Weights of a small mixture-of-experts language model, trained from scratch on English Wikipedia.
Size: 13 layers, width 224, 154M parameters.
Experts: 256 experts in each of 13 layers, 8 picks a token.
Training: a variant of SOAP for the experts, 4040 steps.
Below are experts of layer 4 (counted from 0) of a mixture-of-experts language model. Rows are named down (a neuron's output weights, with its number) and show model dimensions 0-223. Each number is 200 + 20 x the weight over its row's rms, rounded and kept within 0 to 999.
Before each expert's rows: a language model's description of what the expert responds to. This comes from a sample of Wikipedia text that the model never trained on.

# expert 14
What it handles: Letters inside personal names and capital abbreviations in tables, such as B(I)H, J(V)C, Mik(a), plus closing brackets and opening quotes.
down0,196,186,180,186,197,187,191,208,180,199,187,227,200,250,189,215,174,207,184,196,205,207,218,216,179,184,198,201,185,181,178,217,239,189,179,194,205,182,206,198,188,195,230,229,218,198,227,203,222,195,218,189,193,183,203,203,199,185,239,216,197,213,163,220,209,208,193,200,193,153,195,222,227,257,180,218,218,188,171,212,214,204,141,226,185,191,200,196,220,169,203,230,244,195,206,208,218,175,220,215,218,225,199,209,183,222,201,232,218,229,163,195,203,174,185,215,180,203,198,194,197,178,193,205,198,199,196,153,240,188,209,196,202,162,203,179,185,199,210,197,204,225,195,165,209,211,198,182,187,197,192,228,149,176,196,203,233,178,223,210,221,237,204,192,200,167,194,227,182,184,179,214,208,211,195,196,232,143,219,191,178,213,203,219,193,180,181,182,191,218,223,209,142,170,217,202,190,213,198,181,190,175,196,185,221,197,199,245,215,210,205,197,195,204,211,178,218,221,162,210,193,236,166,196

# expert 16
What it handles: Inner syllables of words like Amt-ra-k, sent-en-ced, ad-op-ted, s-al-ary, often in political, legal or sports-table text.
down0,181,183,216,221,224,173,215,207,187,235,176,202,156,202,206,201,179,192,187,190,219,215,215,233,210,168,199,208,231,191,188,191,203,214,199,195,204,151,173,224,185,200,258,220,227,207,235,195,193,183,213,186,175,184,192,206,187,181,216,181,208,208,187,168,246,238,184,206,198,178,218,188,196,204,187,169,175,203,175,180,231,217,190,211,199,199,176,219,203,205,157,192,201,227,182,234,218,177,198,215,161,195,206,187,176,160,218,175,187,203,236,211,219,246,219,187,181,205,191,216,200,219,191,207,209,196,205,207,204,161,220,195,186,184,157,202,180,177,228,192,185,231,201,217,240,224,213,210,225,180,187,157,209,214,194,193,201,213,188,186,208,181,203,232,226,196,163,190,190,185,192,196,206,200,214,180,184,195,206,203,205,197,228,182,189,193,188,209,180,204,191,204,191,152,200,222,184,245,208,184,185,179,194,201,204,197,228,175,254,234,180,177,195,199,184,203,221,201,170,154,208,205,196,183

# expert 21
What it handles: Prepositions of and in after a noun, such as source of, trends in, and first word pieces like v in von, cer in ceremony.
down0,209,181,199,217,189,189,200,199,224,199,219,192,233,214,232,233,207,181,206,196,215,180,172,184,223,186,185,209,170,204,194,194,170,194,190,213,159,200,187,211,219,170,223,209,200,200,215,173,196,221,195,214,196,197,210,204,223,198,198,220,196,204,201,214,213,229,187,192,263,184,192,195,192,184,186,182,213,174,193,207,199,201,192,210,171,150,227,200,189,206,222,185,179,171,203,232,229,228,210,220,227,189,199,200,168,203,209,216,192,228,205,170,180,220,219,172,227,223,190,198,201,220,198,142,203,174,197,195,165,213,195,201,227,181,210,217,179,241,203,171,211,196,215,216,220,219,161,213,204,200,214,203,228,234,183,226,209,210,202,166,152,203,220,187,187,202,181,191,214,201,208,207,179,173,210,217,175,231,203,195,194,245,232,205,192,185,227,201,197,187,224,252,216,174,229,210,184,219,221,212,194,179,239,228,196,199,178,222,201,209,207,204,226,195,218,202,216,171,205,157,264,183,204,216

# expert 17
What it handles: Colons after infobox field names and table pipe separators (Enrollment:, Coordinates:), plus copulas and verbs like is, was, are, include.
down0,180,215,199,223,210,217,170,191,185,179,156,247,212,200,197,191,192,192,209,213,216,189,213,182,195,213,169,146,186,193,179,185,189,222,213,186,189,173,215,192,241,240,176,187,188,202,159,207,222,180,177,182,174,216,200,194,176,197,228,213,159,150,190,209,210,203,228,162,163,185,222,195,196,190,166,215,229,210,227,191,199,217,204,212,257,205,214,192,178,200,182,216,163,173,196,212,184,201,220,216,190,197,193,203,184,200,216,168,166,197,190,165,171,196,212,186,211,209,203,202,184,198,182,192,197,166,174,206,211,172,186,180,203,219,200,218,209,181,193,211,187,211,200,202,176,170,194,213,175,176,212,222,178,234,207,201,212,187,206,260,230,214,215,217,197,178,215,225,205,188,227,200,202,224,194,230,203,228,209,215,210,192,187,172,194,212,218,197,237,220,190,227,200,195,179,230,148,170,238,191,221,197,190,192,187,179,208,171,215,194,193,185,188,204,209,198,217,165,218,214,190,175,196,193

# expert 28
What it handles: Opening parenthesis, pipe, comma or line break right after a full personal name or title, often before dates, e.g. Davies (1880.
down1,189,226,172,197,198,192,207,209,181,211,188,204,204,204,179,213,206,197,180,199,172,177,188,211,226,218,190,220,197,216,211,189,190,210,228,230,198,182,184,167,229,221,209,198,185,214,190,191,191,195,195,203,230,223,187,176,181,211,198,186,204,207,238,201,213,175,194,174,210,222,208,169,219,227,214,166,220,234,170,205,203,151,221,176,171,185,173,225,212,181,191,218,190,222,208,189,194,205,188,172,222,210,184,197,186,190,238,213,156,231,253,203,210,190,187,241,172,226,189,207,186,208,235,177,195,202,238,215,190,204,194,214,203,221,170,195,187,208,197,183,200,232,214,233,203,217,206,198,181,179,201,198,187,191,171,180,176,165,174,208,191,165,197,217,206,193,164,196,179,225,219,213,171,166,233,191,199,232,201,221,219,224,195,231,204,180,193,186,202,195,218,207,217,134,188,206,217,217,186,187,191,242,139,217,178,213,185,215,175,214,210,173,183,194,193,189,214,201,193,169,194,212,180,235

# expert 39
What it handles: Opening quotation marks after said, wrote, stated or a colon, plus about, word, episode and digits in track lengths.
down0,196,201,173,214,161,200,206,194,210,220,221,181,230,179,182,190,230,199,182,175,200,202,191,213,210,168,172,197,211,207,213,234,182,176,210,193,241,219,217,209,188,192,181,162,226,193,198,200,202,197,215,191,203,200,220,231,216,194,212,234,250,203,238,221,207,204,206,204,188,210,183,184,147,198,202,199,185,205,188,238,215,218,197,193,174,198,187,185,162,208,200,174,220,193,182,246,193,191,237,177,234,165,202,187,216,183,170,189,155,207,179,166,192,219,170,228,161,167,214,203,225,229,187,203,171,195,202,180,231,243,205,216,216,195,167,159,205,184,164,188,181,187,215,228,214,205,254,204,180,200,198,182,205,177,205,177,206,238,204,168,185,204,190,220,230,214,195,180,218,202,191,194,218,212,181,205,217,202,234,209,200,195,216,199,185,205,215,203,192,239,188,243,216,210,194,183,226,209,175,181,215,196,227,211,191,187,206,205,183,201,211,203,197,217,209,193,203,180,179,177,239,192,211,226

# expert 40
What it handles: The word major after a key letter in music titles (E major, B♭ major), plus adjectives like same, key, private, daily.
down0,168,202,222,180,214,190,238,174,198,179,199,192,189,234,159,193,223,135,175,187,213,227,214,234,205,201,196,197,215,179,172,224,226,183,189,238,164,224,198,223,181,207,175,168,230,205,198,213,197,220,219,195,182,204,200,212,196,227,207,217,238,221,203,167,230,194,187,200,207,193,180,202,204,191,198,185,169,182,223,202,182,209,215,217,219,217,189,194,190,198,186,224,214,180,166,187,215,232,242,188,210,201,218,212,180,184,244,216,200,206,186,185,217,199,196,160,207,197,204,185,201,200,193,173,199,198,176,196,238,164,193,220,205,151,216,211,187,210,161,201,201,214,188,198,240,191,206,197,181,186,221,195,149,205,217,212,168,231,207,170,186,220,226,187,238,183,214,187,171,181,213,202,194,193,186,207,210,199,205,192,191,199,214,163,212,185,239,208,178,172,189,194,166,206,202,186,186,195,239,160,185,217,218,211,199,197,188,223,166,193,224,207,196,208,205,199,159,206,221,167,200,219,191,205